Below are experts of layer 2 (counted from 0) of a mixture-of-experts language model. Rows are named router (the router's row for the expert), up (a neuron's input weights, with its number), down (a neuron's output weights, with its number) and show model dimensions 0-191. Each number is 128 + 32 x the weight over its row's rms, rounded and kept within 0 to 255. Numbers have three digits each.
Before each expert's rows: "gets" lists some tokens that make up at least twice as much of what it gets as of all text; "comes before" lists some tokens at least twice as common just after its tokens as in all text. This comes from a sample of Wikipedia text that the model never trained on. Tokens count by the router's weight.

# expert 17
gets: " 1", " 0", "1", " 2", "0", "2"
comes before: " |", ".", "–", ",", ")", ";"
router:134166154160106084090147181084075172084139190116144087080186169126113172177160169070127135125125121134104081132121128049106127114139117134125144148102128112075149171139109109139108135157126152135183224111121124131129127118166115144147125123132105143180112140160159099149093154074184174129067172204179137162181130127122086130150122108138072155132132123146101155135115132150142092082046097138117114103071131159147147117119144194130106115102142103175132092165134146090100117153131100052123145143150137095191159048087107074107125136146098194157068101114144084147104117163117106104
up5:094107106138123186102139152146162117120107180090124129182215097074121120159185198116094075101085095173085052090115167091108113073127122132145140128160104112143124070200201171144156155151080106187130138153136162102131109165173124112116100141144124167120092106122128087100166107116106106055165111157189092131123145117118155124200097207182141140133153156180125142177174175162116164162144107119079154113134081121126109134173182121072139133187124100115146181156127123113156162162111101154112094118155126133172121092125103123151151077133042143142071135111144159040152114152149111154
down5:099105118130144128138110211121112183181147079150123159169022212145113153143100153160121084129092147163075167146137142134123117167154148170075160119126094173129110150144097150126081110166091136134159131101099113129088150143146134112137143156128096094094142133124121130079196133146092099079153090169135126109164089130125121141145114131117119083175146083128163086085116150134169068128075108147145107195155121173107124136193136130164133125203108153118106145040067101071120154208176142157132202084099168129120117159150144177129169089099122144113072110101073114106113116099137120151
up6:117105166145140155135175227124146119137158166073119133117160122142168099169130155107081147133152088175124090157170081133117153123115111086129159136129107093129160111126072150137024130136093133152136112146145150125105115117132110136173123127118206162144097169122170130160079140084151101068088107195110107089116094097115117083164085138135122198151102087110127184167156155101111078132103115166125109130142141159104145139162097138096179151121117109187180134137145190124091108143144092129122129160112138140169114102076140139102127118151102127152166130084093155127169121153182131133
down6:111090093126148131088085143134147142109118124170148131192102114087114134110099135112149217133145129146066201090095149064180112227085118135122107183131168095129196121137062132153094147092101192121137094138096122114132114126129172125150075129118145122109143078134126105160089080179095165081120105142150120114102080111145136146215133137139179155114142074113195129093142167077154184115094127142109101143140094107106138137122080169087120088113136105132123089173199134126104126160136081147194161180155127185122138107123151058151162103121097118136141115156096128165155104120156180149

# expert 29
gets: "s", "'", "es", "ers", "ies", "rs"
comes before: "s", ",", ".", " of", " and", " in"
router:159146191137106105097144149152075098185152141108153142076227129139156123158163101094153154175092078109088202192190147172117103096105130102176112134048089127112158107085130147158114120143134090069187107128126172047129184174146163165129104177112102104152113132111144081138127095105063142113101156122088166111184107135144122108096110143138130164142162172137099071145091219112090084121084133137140160090120123131170078194117152134150155175121064113097085117163146153131141121140152124123138151148130120113152129168155073079118130113122105169169143136106120098105136132121096097132
up5:087163134116164133141146064123148127102184145143107121162146124127177076081132168110093116133146070162092120185130178128148107148094112108129186102140136166131157129069155132118139179138108153174094092150074132145122156127139120108172132132103101155143036156156122104117089204048162155170123118124096093062145054118128141131170146198143142157153091076109158164117115156120172132107140174059134129103102133169147140149162126093153083061133155110138138080089173124108165088181119137217130107140140068091122191132154120163131116187160145099149169137130134120151105118117145085071
down5:109139110173153130142115106118142126087165135122167094126158164107153135152118063105119119121174106046153176143049148195131119122162122103131181100121138177154124145129139157120142102150114160125114112066200096181135082176139115132141154128143070168100128143167080149084106174144144143077082097140070196122107141118145172208207118126118154087110157112069115122119115115116083114108112160142188100110142134084148149082095130136054125172175119177120158147122143113079169132154109121131107110169159147169103129166066099133150103124159175142127116151139089137109146151122079097086
up6:141071150129167111118150164135137067115121122178116162152188153085115175162131087134162127107110129051139085147125171120151150111127143155122113149141072149124081181113195123150102139133065176183157164118096177153114143163155100142157138126138179173118135197117144048109155136163128097096148138107139064149139101126100154203121034132145130132102148147107119090134053150157134156153158142152074191172076128085161134154171146151131097110128109130103075108110094104096168049128125123059125095183087079139150124130129139087097134143104076187098126115112157071072116157130116082161
down6:150177124134126086123093143144121130151158101151114108124127126196136163153127123183083138079188095127135125146051158162115140082063142125088125087119098124151160154100143139171134102110143109153190104130134100107127138111184096150133176137110137119074138140147195144143144105119107146189176168184124145122132087097073129197107107136144137066128115123175154103225115185140153178124158136097114096138140146108114139137093143198181122115097129109106173150106146046111157121051154134173129095123087152152133108152130120152191139102153116126100189119084124133192133141120076070036

# expert 23
gets: " |", ";", ",", " –"
comes before: "\n", " 0", "  ", " 1", " 2", " —"
router:186120096149083117109173133185051070109143158102195093080121077065118100119165132131051119157116142158120139109138067121134085152173108088210161126107156149103136182121099151158113116179143167109169107157126131119158170114062147095107126080140156139105126202107173098132168134082074103158110149176183097140127089110150178109181136144128142138128178123181093134151166180154099068050131173134125156154088191183088109093138145094133134142130173136141118112150097083129115154150116092052157150167125167116153150152128084127101148125084109188142124165111132125116163117091152116124
up0:147132162142161146096192094129070092159065086075126141107166145112102128153148191123110130134147103137124108136125073141100073152165155117136098109154103097096121153184120100130112156129098133148179173156137164134093181199083123144098148129122170098134101132150100145142137112172135124107084156126145101149150109177134127115106087163127151090173102169122126168187088176108142149118076144142138149103120190174136089177184145178112153101114182201151109136138178170115125146127103085079109180173118178117117083103139083132070121059136115082099144146091176116181154110143031148183
down0:158107155126101136130152114109132091115131203113147047160127151123090137118101184115124107124115148116153099151155179143145089147119082124127105090064132137105167166089122129144173124133120186145183162095106115101064095178085114162082158181138152165113147088099134161125149099091091123169097124112078123090057139138124135141107075140097114100139153180105127126144134151112144139136160135181139116131076163086092119168151126151152116144091140151177103154120124170089132104145171132134119150107152142162181172140122120141080140082163188196087138159138129166170093117141110155113
up1:167155191085139122130124121171134103129129116103149135110101058071131126166186116143138123124149098178131141137077139147133081133128130093155146135147137100070132122138176068076103110110115071091110164129110135182120127045144142070129139137127158122130175179151104141132108164147172113156114128149086121218090147101108074190134182146134117103115135104118127181167099098119150085088102116175138174093121177146097158100142134174103153074122116144130092144243148211149169151085113021162093141142164184134127157100193131159142150158189191034137141104110126150159131121123138119157
down1:137059148088199125143099076155115154184113099090119161122135141093091137151120181120121055107087099148185148130111211042123126130152203120184093108162150138150091098162084167136139066131124112150096137135123164047056148144131089146128137106105123121164142150120093117111103152108189097141155165102059121146124112142064182155123108123167096142145142157088118136146112145106119134108098096137100132094127090164098108215110161102153106098165108116158122143083139159055154110194098103116130102143163129096093134124121058165129104140124166190164109123139097154147122088106107150177

# expert 0
gets: "1", "0", "2", "3", "4", "5"
comes before: " |", ".", ")", "–", ",", "%"
router:147152182181099128052147150118069142146160170070160079102170141126144154166154191090128127157091130189108100126093125054112123125160132099154136159153153134113170185119124099127126115132140115112188196128086112165106146140152121149143122147140139145162119139132143136180140120039199159110057172197179100147134126116123048142180137097127069138136144076143120150133128140173111129116067108123101121187091136205133153126099088174077135145104192121131189112157134154083083165139135097000091099188157122091133156077122113090117131154121079187160090094099116058112173152114106064113
up5:113094125126095135109078168124138115150101133168147171113142172133115168097106191133105134128106138174105067149181078123155158134132117159099115192137219099144121111096152143130145145119131128123135114107094127159105069101120153181115145117131116093007127160127162158144090157100089160143153176143082108112141115193144137136075083141092099105133133147094125152143168176145126099167157172147160143091102192093085130176105160068156160096154209086093180082088115160094132112160148021113160100111130124115172173102127153108127133137063097121140167103143097203105109075122114115160
down5:059117163135122129140133124152138159118088090161072121072133123140178091121140120135105053126199145122122100069159125124158125064164178079120077183147125087119150183089172115114113167112129134141087150098126130169143074116131036108087179141134154129088095119059049134123139200141126175128136135171113105132144124152066099136114153123119150111127141161147127132155118162156149117118207136171178150097091194089169125137147070100145152105113091092110113158130100124140157134107156147099111177137121146127172109069116152112115142156153139106072183172116133218117102168081056127093
up6:110094112140066157073111149140151134169130130145150150100155156130128175106137113131168157148119112106107127170129111177238170144158166082149200146176155104115149170105129138139071137100101126178072108155102123115188150197080128128097120156108132106136147188074119072142094125089171138111085130153170092150122147163125146090146069097115140158131127113099122149132152139180109145104101114081141103162161093104145090150114083167165108107140150158123102105126084103111145131098137137090136158175092081131155153111100132107137134118147116132186113128088104075191079119132148121176
down6:133152054132065119160075104113105179147113108177128091114117180126241140112136063161171138178100159118171141135137180115147110113116147156153138104214162054184124088076107137123069123117160129124168108123086119103186161086153153118116128168105146128147102092092102153133149142129107178152141137137136120166158084162123098143143162123149161143121111155142141124158146123150084120143072081147136185148122123138162105128128092169171086172096121130119089107135113066120144122115173077149154138106077144118146117145125144200121115170156104130100099166119196139159118107131132090122

# expert 26
gets: " (", "\n", "-", " \"", "–", "\n\n"
comes before: "-", "19", "The", "1", "2", "18"
router:161169116043033136093169118151141086056123133090116217118165109155139161215162176119130128145131115105086129126171085110102145112177066156147101169159137108097125100134123094121108108171156169149086094140096176132157116159195101126179067076127188132127148132101158131131113172188146081136087181180147065127129124116172104127149129158113072129160128118130126164115133149191094082129110153123130123134065055116112138138156128152175143123167121070121129061096152136138161152138092080167160097142164128123126097089181128128109120172109086106149095145163090109162138119097173107121
up0:121114173090140119152172069122155158167119156100103143106098130113168137119095122102166094143114116178117208066187120137152090121179150073137159145123165085098135202138151133167110099118141124175139135151150138170105109125116117110090149148099209145143096128110133128160188107095123200062165110133048145106136115091086138142143130138157117125127161085094156153133111141072157172106095119115091152135119142133136166123122160186149199169057149150153154152122064192094136132139144080095154221169095129062107138109080125139157151178109134116155130094093115157123144223110109115172
down0:081118123126178162143123075190142125102068105165185135091118122154158121119096128122117155158140119096171160100085093071175120112169143067141086113086124127158106142130118124138154151073162089115105152138139181129171145116145122122095131167134110153195118142134121155164136113124132174132145101101112108065157178130138132136149169123193080144086042102119133133170145165150116185123139149101180129132129110073187228091139174134135188140112190128103143100114156116112130100178126145029172142119095124074119144123138146101112090141172127112096175151179153130140134156119122165166
up1:122102166093136104127137128086123116120084103135138155114119130093128100108105186126128152137122065214008185090107110114125105196142102075141122127128139134133168156129151133074080103092124106150164136123129159169110082113088093118113108174132160171177103112084108166095129126130139116139117144122098157120213162124126104130187100195120128112094077141110091154153133177101086110144119175111135198143108158157111146114144136153186163182072127130197126178174114195111140160129095088113146122183189139119066098136118104140095140169084121142119146113099160121174112124071130115110
down1:076111128104124140131062134138155106147067063152146096143101106145146096127154114156158156111137139144113123074126151104084143156183153105129063117106109076069149133149158098069184153114133070178160173124136133122105146060134156096157105125157107148175159064149045149121103181096134115137136154143091099146145116137143123135170140149102071079120102107110160183147132158075114095128085105162188135186135167116120164206137136092146197146175128134145137149153134119140124109099156086121143110132094118143163161098137035169116157181093155191207138085162155165156114100114114118145

# expert 31
gets: "  ", " York", "ck"
comes before: "|", "er", "ed", "ers", "ing", "y"
router:152121188146166109046159151112091107085095119104147123082132119139161087125138128168193106142125088146064107132103117118117132103093142182179133144118085138065200161213171112162166120126134151135171119144129101179147167104174147152142133148084171084090120131150147141170151098073147168090134146109114132104122153130174168076151151166182138131151158134165121077092161183152114054092046126098112123092123095144121116071106120150096167179108139147097105089145147171172168173132101113083116149116160095122076151141133078151124128103119088068149076128120056119134125147150104154126
up0:191159154093143138156137132124173096074146141128145124168143094098157097084205113171152150119115114143071117103097126133155205114141169140143120133102119120151130092109117151164088109147140160115093121176153139110110150074114130061159102164122167135161179123084163141161120137138179119114172114141150099134109149131124114146123126161148144103153156100125097114135110135115150116145109087083133185069078120088118153139133107161071117134098092212109107081105109170105093140136094128151129080158156129157151127129127151076139114116064123122136116162073138169150159113147087151143
down0:143133127103153107143140122124148113145181069132168130124128193124100139113112087137125093112185133105125154149148120141169058119137133114160143140088107096107144130109067126162094201134100101099098129175141163095051165150118191129152173118137112139152113203109179118098136100151087195133144096123137147124142080137094146128191133117101100115140123066094114106121117105045156089134138121131164142159094167202129182156117142134113137160084088142099097143093151189099126160177117116199095114153167098152104095173107138125095151040142115133114084088115136132130133126097009120166
up1:184135153155097102161135156095105132094157169125116120073142135112154112067158157147134101169129122063107115135086134104115048098106066092099134180148078069076180149105117143108153179124138149155099173150094119145105195126171182122108131098144140146069129139091121224145084120144178142165127114149063078092128113162198130106154171156144101160116144215114107124205122145131094121098101104135107133113113142105088188137143152081148191150068156151193093102159112141105094094144151101128183203102152096124135125103071123153070126162182109164137153078172123104198102090158169119128
down1:093096095137160115172123123102092133178148083145118136148127077147187149165118073143126114118125061094173092156068159115171145237128130104126149115104095158161093158104138104119145098136084105173078049139125164174139203120132079151120065180125092110120103139134086117054167137160098094141123155082071118100081117143160148126159151084108121161127088137150129151182162125144088167133200104131123138166147180105213115122160099141122070104089096139138142106165100127140100133183097134129132132112125136096171148110145102198154148121102152163129141133104115112138110215099129123134

# expert 8
gets: ".", "=", "\n\n", ":", "\"", "}"
comes before: "=", "\n\n", " The", "\n", "The", " In"
router:149151172152148196085145104171110131087139155110129143124147100181127115100170144121147113147102115130103086102145056101141109099107180133145123147128117131090151120148072120200083133230094141104144101117119093067119142102135170132136170178088199235081088132118148103150101144137127101092160114130102126116203082145123127093061066160196111111145163169201110176108103150171119123106118139133117150186144125174160053144134139074116163100039139125132126098152114245132160134129158112213137151144122177129158127121162139140145114122106096143181131123080130076088126088120144081134
up0:102149138204155103149175130104170088105053120146100111187118097146207100143134151116153127155125110116082098074099131121187149117173073127167155113149168174167186156108134122110103138143097163083161104121161163073139159124150085125090155167153170116077016110083152142136119109141115146128166106118190094108183116115128147124170099099097108137165121152124078101117153070075112191097125178170175117072095154113097135132144134079130145123171069119080146107164144152120114066158120133127082123139124141158145104129145113109094150144112070144123101119148149074033087126101146119162
down0:086115137117128127153137066144127132113111139188106115164090123116162128163139109155098151098186091154130106098125204116166117090087029111166117110141115196102160150110174090091108126133110093091147179130133108109118145138146144111142136153145153135076111096136182089117116045143051125167131164131161091126166133096222148184183151130110086127164138075123144108068118134104117117119060113197134103118084154163150179143091169061045135161126106131092109114110120136170110082146071164118193119162082130115162056182114150168113130120101087147088117143127102132126126051133166130146
up1:148138194134163069150165122149082086097141129137137135159167148134185192168179149096110155121133126129122138140138122104129097124148110098163100083135131139106134191142089134149113092105143153077147155073120117125148078122103104130134099185147166106106125101153163129100118219168137087134219126148165101099148116057154162167175127178212110156167131126110142161123174081138107116140166082176107113080135101123171126170132122137105105105054165080126097134058139161157138163187080079137114090113139101175177159126154097132168167124150095164155140083157086144086144099096146120168
down1:089169139146092155146104105129158135073122129121126136083177123197131189150126113078123134135117114096155128201155179094122153080148104096144155100169135210140086134124133163158118138085215121170086097134117085121121096086144077107132048140102145078102143122081129146166134152168145160111161111144153047124139121118148184186110101181204136115135122087092147143107109140127126123074118157149147118116145081127086135091173122102154100101165139094129151157136116141169092124143149106139136111093043085073087124112178123096128178135110131096077097119169109154104132122082070199126

# expert 5
gets: ".", "|", "\n", "=", " =", ";"
comes before: "\n\n", "|", "\n", " The", "  ", " In"
router:143148137186135192103143164142092114152161192089125086149175120134108148078163072111095135149115098145130137106168031154143112071133218089113108237086115128111133103110096160106118150111111126126103131149125123121116175096182107080114101164159133152150097099090123075122186099105199157073090140105038118079158122100127141107103070110229160132124140148150095103103144175190107113108136215120067125174135096135131111081157198103150139084134142118148129112089119176126172160138105117137151161151133103092137087107174089095149116160097120148191089163050161094081136126138133143148
up0:220121151114078136126146145135127075079108128100118126127126159156162139110142154130113100110100205201109141090146106148107112133106123109150067114127128161121104049113106115159104115162083160158132140143150119066154094096173123155133126151140121152130155229076173137150129175139134046191128139138117122126178124120094071145178136162129142054129134125119106119125124130136176069143179103150211129071115122085105113153149141139137092166145136072108080150114122185103171160080168091170161174070128183135166101111150151109177110113153138137120134106101160104128127188113152119137
down0:115200102108181132166189148089177121152203112186137094105092111130077153071102074159063133155085126068087112079159092113119086114152122120117146087156109109091150066137141126121133152166113154130128132076150175068147154117110137149129116132140114098129168115157136159136116172144162143107150148094128090115102107148156084138127172142132117134150092223166106059106142127113178094158162114043108117117096173109083089089117253127085095093098106189139067131136155073124122137055157117174107140154113157133130127139167149169102121081124133152187120125163122101100169153112110128159
up1:116199154133208135121181123098136113167107131192102103092138095138137125135143116105129167155166147158062147155097206124123076099158130081141069119115158169143138172119091128112108134109138089120166078112115178099157139124193057103093140188127110111093121131115140149126092116169176139126143094146131139078174129198122230149174154123124110172129127122072104089121168104087091191097107131177176164146113175164118105084082172084055150121172097111155139121086132143158086069071140091150119128127134082109150126126156107059109126159138097180150172171139139138096125146147114125081
down1:130168147160129120132110155103132119137121196127092162130121093104076108135119186109160154137122144145098108099122168146166134086145141120149173133141155117089164137121135115180095086076159144108112146142151111132162124079151160155155171142123160137119117174114123126118119125161113091092110146164130109099118128179199159165137092142064118067102198138063077101115110158150087115152117079099148153149158130152145129035125094094070124093135127145127175084171097079177110144136165120127130113092180101151129125137145097085063081140082049141072100084107130073131186148115132139106

# expert 10
gets: ",", " of", " in", " to", " and", " for"
comes before: " the", " a", " his", " he", " an", " which"
router:171139122172132164122167169149116103123120099071121152135147118108158082150110142098076103096094128210119115077097112060164112112195122158163164146102114129134115134112098097132028128174191150112132124131088128153140167169122143126087170086128153102152065112131163076149189084095093071114156165131130058149128117105166164130138144123123139195168122195120130150126180189102129162130099203151106127117168127188154108181084142110093099185130101146149099130172127159117138140170164099051138123139172144102083150162172092097094120123104092136120099145100145100132141120137107107108
up0:175161061151149048059130144137182055141101144147135196079137146132098103115170121094151102140066152185122146190113097126153164148131152096169129163167134087194145135105095141096122177138146157103061118147120167124171201141105121215137115142123121140152152168111140107094151180097093102115146117163115135144158161098181116177175120120203115100182100104126138173148126121105138084147149135090157133137128167139120165150133105142132145135076132102105101155158152153076107159128148093172126118144121126194138075136063102168121124146066110123117103085050096162074146149102152067125
down0:153101101074113137113121146124130187113119125153141107154123132101121106135137086117151063131128153105122118117108118185121190140128194096173087085195109039142097147101152152119038136159156120137051115157089096207169173120120099158119173147117142105137140154123095106117117122127155162147139141100115118089113137155130107139123136089078146151145191135109162113062153092062130141125068141190183154141192171107124157212155193130104112158125133116114149133157112115067095128209133173053183167147067093145113095120088108115132168173139064099139073090108177167127192131129180158151
up1:120100122120196102132189133141126101089148090145118086167147101125134110201149175158128113140123102148082061087063166099064110135129101096216133147166096109109110079127125114128127147153069145104089103167133115159112135155185160078146094124117151159105098168143124077060120108140114088064121169095123159116100093180162067127152020063159118107142112108188090172140145143161122117100079203127123122091156114149163158156115117089126109165096128104205145141135140101162159115140142084073130127115140101119113104119154157086177147084090129172144103091121117095206115088156138143151
down1:084123122140170110110098101169149120088127087089180161124130125159057130149120181123189118142190097123113116178112124076112066101116137153123139152142113116125102121103169082094149123148141131137135176095118120174119133181154141131064110113130173155150057145101136121155161069079143106113128154081164094064110152057126118126113103113110067139123161085197109136124128170116109087126197167192096099119109165123104103139139141096170213190120149112134142086060105072185165160117201149080107080122116136118139186115138106171157148109090111161145084118132128100144101176159149136089

# expert 30
gets: "-", "|", "/", " -", "–", "{"
comes before: "-", "|", "  ", " Born", " List", " •"
router:176143135082120113102154134147138059078119142144126204128174117105119122193151136120139136098100164144117138138119105122136114090186127097125144087115080124154144132123101160085137089166119120121117077153101215125169125138178152099146140086163187123129108175095103190136142136183155096091130154161167130116107131123144106090122156155121028122126163152119117110129112176185138121112167156092166086118152113083179100120107175155140127041150145122145133084136172137120150151124087118137222142121127105124161159121151076071122081126073119132158112129096149107093117133162164067095
up5:143124029119132058132127149115130058151123166067163171162110133173162159153131112100114183119135147140112143168133100121140107100157166129066148148090140135171144111123098063093095163161113140128128104135124148109118160076169107183182151111151207166085067125126139065109108170146168057192124170129164128177149124126126155144191155114106127084127099147169113137105172131107209119092176153108095181086112111104123095116125123074158104094081173121112044117089116162168150095130118085136107108094168156107145111144099080159095109104149128111175160127154095156146118062146111110151
down5:211160105151116109109114128135089133124093188136093158101247126137107136174113107122160116070163130117120127132089075109156150125162124093130146122213131168143112138191148146127121059107086052067153037122125148145170143162145077120167098152138124119172134130137121052115045135105115125213085163155111124101193101115132126159133134128086128109154121132143155149114114186129141126111187144133108142153156138125133106094105101103136075076149088105116147144065137137103164126145110134103109091080084134135142094147094146180145083142109139129167116107123075139146080066113164143134
up6:136167111110184121134115115150096088099112097177125130040108069153157085179129127141133137164128084106203141140107171113105079153168095168180076106154093144110141161178117160170131142165170112028204196140109108122115082067115140071161099125137126182066113185089094111149107141101110163101119097130149091134090163085133108127138058140055200138116136140136131165151127106119051125135145131162104124132114136075102174142126132095121137113148134157096132165127152135116174177128079126248129145208146178142104100054132211169095131144078137049142071115102107114108125138097119080114
down6:184122153142114150170074124141156124176126125128155119125089143147079102089128082152080187122122113125153083135124119097111176194128140153180102123168080116144135107149128117118096178120125142135115095131093121110106132070120111095133097152151113136121105166129157106159093170149092192081146117110185097105116189090136145138127152155139176115140140145162107100154103131110094121110107091126118119088080097081089175120139101143114113191127129161193093131134105093190169074163118142202130120135108140114117113126160156107050153106112120082149117194171207126115150076142132113144

# expert 21
gets: "s", "e", "d", "y", "t", "ed"
comes before: ",", " of", " and", " in", " to", " ("
router:124149127191093142069143147168082050199130130080151112090188082143153074190145130109095169130126132098092131139174129155143094091120154135155113102153151134149119179166130083131112088130098094098144114123122149142119132147165132074135037183131124121136088187127130101171190137115115112081101079158078149118133097108154183111129128116107179170141123176135122158144189210140100142080116134118135151109168130159143128126098097139191123132108153059127152115161121163111063110105118137183111130192085097117143157159144110124168139101086072168119126097104134098163147163137133151093
up5:089128173124135188113175109125147127109090110142122119117124129119106120119117124103097082165097175139024089130183084084095186081148158095122144111170127104141118115124098076141139189123153168159161076109093131114110137182092155120163133115139205139153116089143164120160093146103079111093158124134147033153123222070138178122066135217099104122125053143143173093203101091137104123130136091070181129155121117073136140144139135130106162163150181101197123173108080169156122186137173106083105191147149142112115153168158150157154124163068154160108110090099166084105107161153144137083
down5:133132125150152145132129148147126132120053108203163097139101103162167117086110073138182142148145143110081122144113179087114176131094169069116151114167201160173160118078143077082056155143077176150109087094113129152090137122094126082115106132139167103138111152116129105170162099124126118092128117160149145096170130100162051146129099135080097139135046184182123143183048132170133140150111102188103116156071097139158124136189159114137114092079120113155138134118163062136092135091107124147146097162132132180133115076116135147204103157090099185139139171138164110167142140137130161138
up6:089123114118064185132142085068136106094108154116082114158121190145094140152175074084094166117140087148192059120172116103132099137192099155176117073105148169143114103125088142127119076165147155157116152202125175100141148154117154104113102089110115150127105166095141148156172119126125087157103108099093176070158120144125150117134135088074163123114175125110159177152133129136043205116105145109115105052141120187149130133145142136149121149106169116142136106156108215163139195186137144142151187153176061088128086127123100145151111162073136150118121100144098141167127086120131123098
down6:093087147096123124137139090150100129061158098123114186161117171083152106058135144142096133119136169110194147141160109088179135158138129144173109144134162132123094176152137104129144110156186096160094240152075130132150171129095124162077138162121164080130155138142146058147171150168157106175112137108088073096191169159064136127060125105112111121131155153073116148133157099101094155133124171096154106087140096133071156164053139146151136079147126085096172111165134112174133137152173125111182167132227113108116136083085158136172137117148136111097108105118174097157178094121141111122

# expert 18
gets: " in", " of", ":", " the", " for", " by"
comes before: " the", " States", " a", " New", " his", " York"
router:207136147136116162098192211171065073093089102099190096067159102187157152134134161097119139145124178174148124081136108121213112115170057147163149162151112131119146138075116131120075074138105158121115108134113110129117201132119122116179127131103136126118065170100111114180156139079098134118151145159106150132106098116165116151082085075148067164167162145117101148107182106089125179145098162143107130139143108145117109140128101072146129123120119134122154134208179191143186136106100048088129124127147108070090142133098100140127124126111156080109142097052163112087133159154130055135
up5:110156163125089101065178154100162091073135113111117119118111079125185121045206117098130114146107184137100153128192088104129069109125108082147095144139101060126134138129094185125108143132130049128180148155113143179103153112121149109129116117107076151145109180097116166111101153211144175180104123133114096137121166107202134113156180142152137149154104141108107142179177121139115185116123122125129139149156103147128117098114085133146097185151167114149157095105155114129121100150143186109139108141120137087135116122140056080140134156132124096163134106111118136161146079143045094132
down5:109134096129158128168152115104156113097117106154102081152068095077088135118128093129184160134106128090127123130120047061119162123136113121121152152105109099121179161101175139158109108162189139192098184165154083139164120051112126111069108131124124104129171112125107207122112080125178164170154098136139113138156143112165160116116122177140191124110118144127047142175143132124147154128111114125051115114165153135159108207109147149140057150184184133124155121163152078192093105138117131128116108137133196086150068095076076113094148180119178125107144112050147081144118121060109193077
up6:114138184147109119106194110126146111076138158096152165099093025172171170125165216103153155150098131114103131120133113081105118166130130158117123111139124075128156141197168135081090139143133114089104146133167139165107172179144135084164118091133097083155042127066071163153167119132081137133136155166116157169118133124105181154113127166074168119081109114133099140168187158118123137177090180118082097165132089136142116096109105094159130096122130123139136143086114113125088088146137103094160078162083086072149150151179142068169123125134126082131081167082137082139132071133150182150
down6:088120128083112120148135070140118062119135139112184138145102125133188097207134188114089147128143098107168128139082110097130074143132145150119083133139133109075115129125083114133114120115118177108111173118123147113068151163117075108141107116124102143175180134126084144091153111204100099156166152184131104188114098151120097131159051098058211170060127084157114128159129079115110094168114093112112085141124189155104068176144115089130096139174127157202109114100099122134171087097123110108121141100099142080141146140153152136106143118127152183185138135109126169154150140140136163159

# expert 24
gets: ".", "=", "S", "–", "N", "A"
comes before: "=", "\n\n", " The", ")", "0", "S"
router:165083129162175124087133167114156069114166088148136171137120065139056111146179098077110141107137091130130129122115083151153113138158179083184095239134124126144155152116119092140114144194113155123176134126124085129161123116127094102156068091110149122154134129134091154140142160095190140074091166114094156149094122085140088114147120103195086159150168165136128155114164149173111104098134119142136116201133145156125113113176133123117123073158102134160078084093108250140129155114129111157164096133125116131123109115189114100138127130127145199161112152074049135103145145156168058127
up5:146123208153130150091170117141082138134130158131180171086140159141146158129185079128120135170126146161084099175164157147158115158084074151105064205128143128197124159153132090113117152127105148195133122140138143043119149167045106098156151129173191116126100143185157188169166098138117115130142086123168152088116155097136155148117102152108126087134150105126129162161120204166156138095115143136107110091128089112103113095141074114132197129108137114106136127187115089118138163158132169165093059090087122123142106092151117099184130121133111120114110120081164150104138120056069138159
down5:155132139133118160149085183084103165101162148185165149149160136097142152144136058107164075107106157166151088113183171176125115100121104126122117153149152123176170103140149162175089167184101094187166103109173129082125146115141118097126171109124122121108122167105079082103122176153081176110072099176085146105192093087120190146139172149155099154072202133056085133123098132201072151124105147114165152083132082103112139150158149064120106121081092123081111130141086140163109097170074103113109099141058107123135123122204155097110176189195132172153123096088075129084109130145085127072
up6:178154144154063077152082139159165138147099110143157140175124119131181123167142146161121119158042138169160092100113129176167138115159095162109130112161137156115124117098156155090091142122130135194107075106080083127141098109120111135128168113129162096140140114144146131173118084175117094108149148118141147174186122139132104094143158085116104153125095126115155128157125147132121162142144147065185117107081140127106102090118145090126143115202105077080071109069163131194147089151099108117152164150153168110109141169099102136104109196109148123064140144085113104109181126103092128071
down6:133143106140095094158143096118150152105079097187191112197154114131147124117125084174149109118069110190127107138134123186137136150087108138142121111125130147109113154118087156128083092160130103151106099116103130136205136143101142080177162080122156096146129152146103075134124112114109172111169108170123028111142171089138138077168118142157112149086097139113154161157109119092136143128100078135134169076168093165146110056053147118157141116049139103117163164069171138106184137047124076151127181096161133158064087155067144079145148120153132180135159107093132130090110056083079068150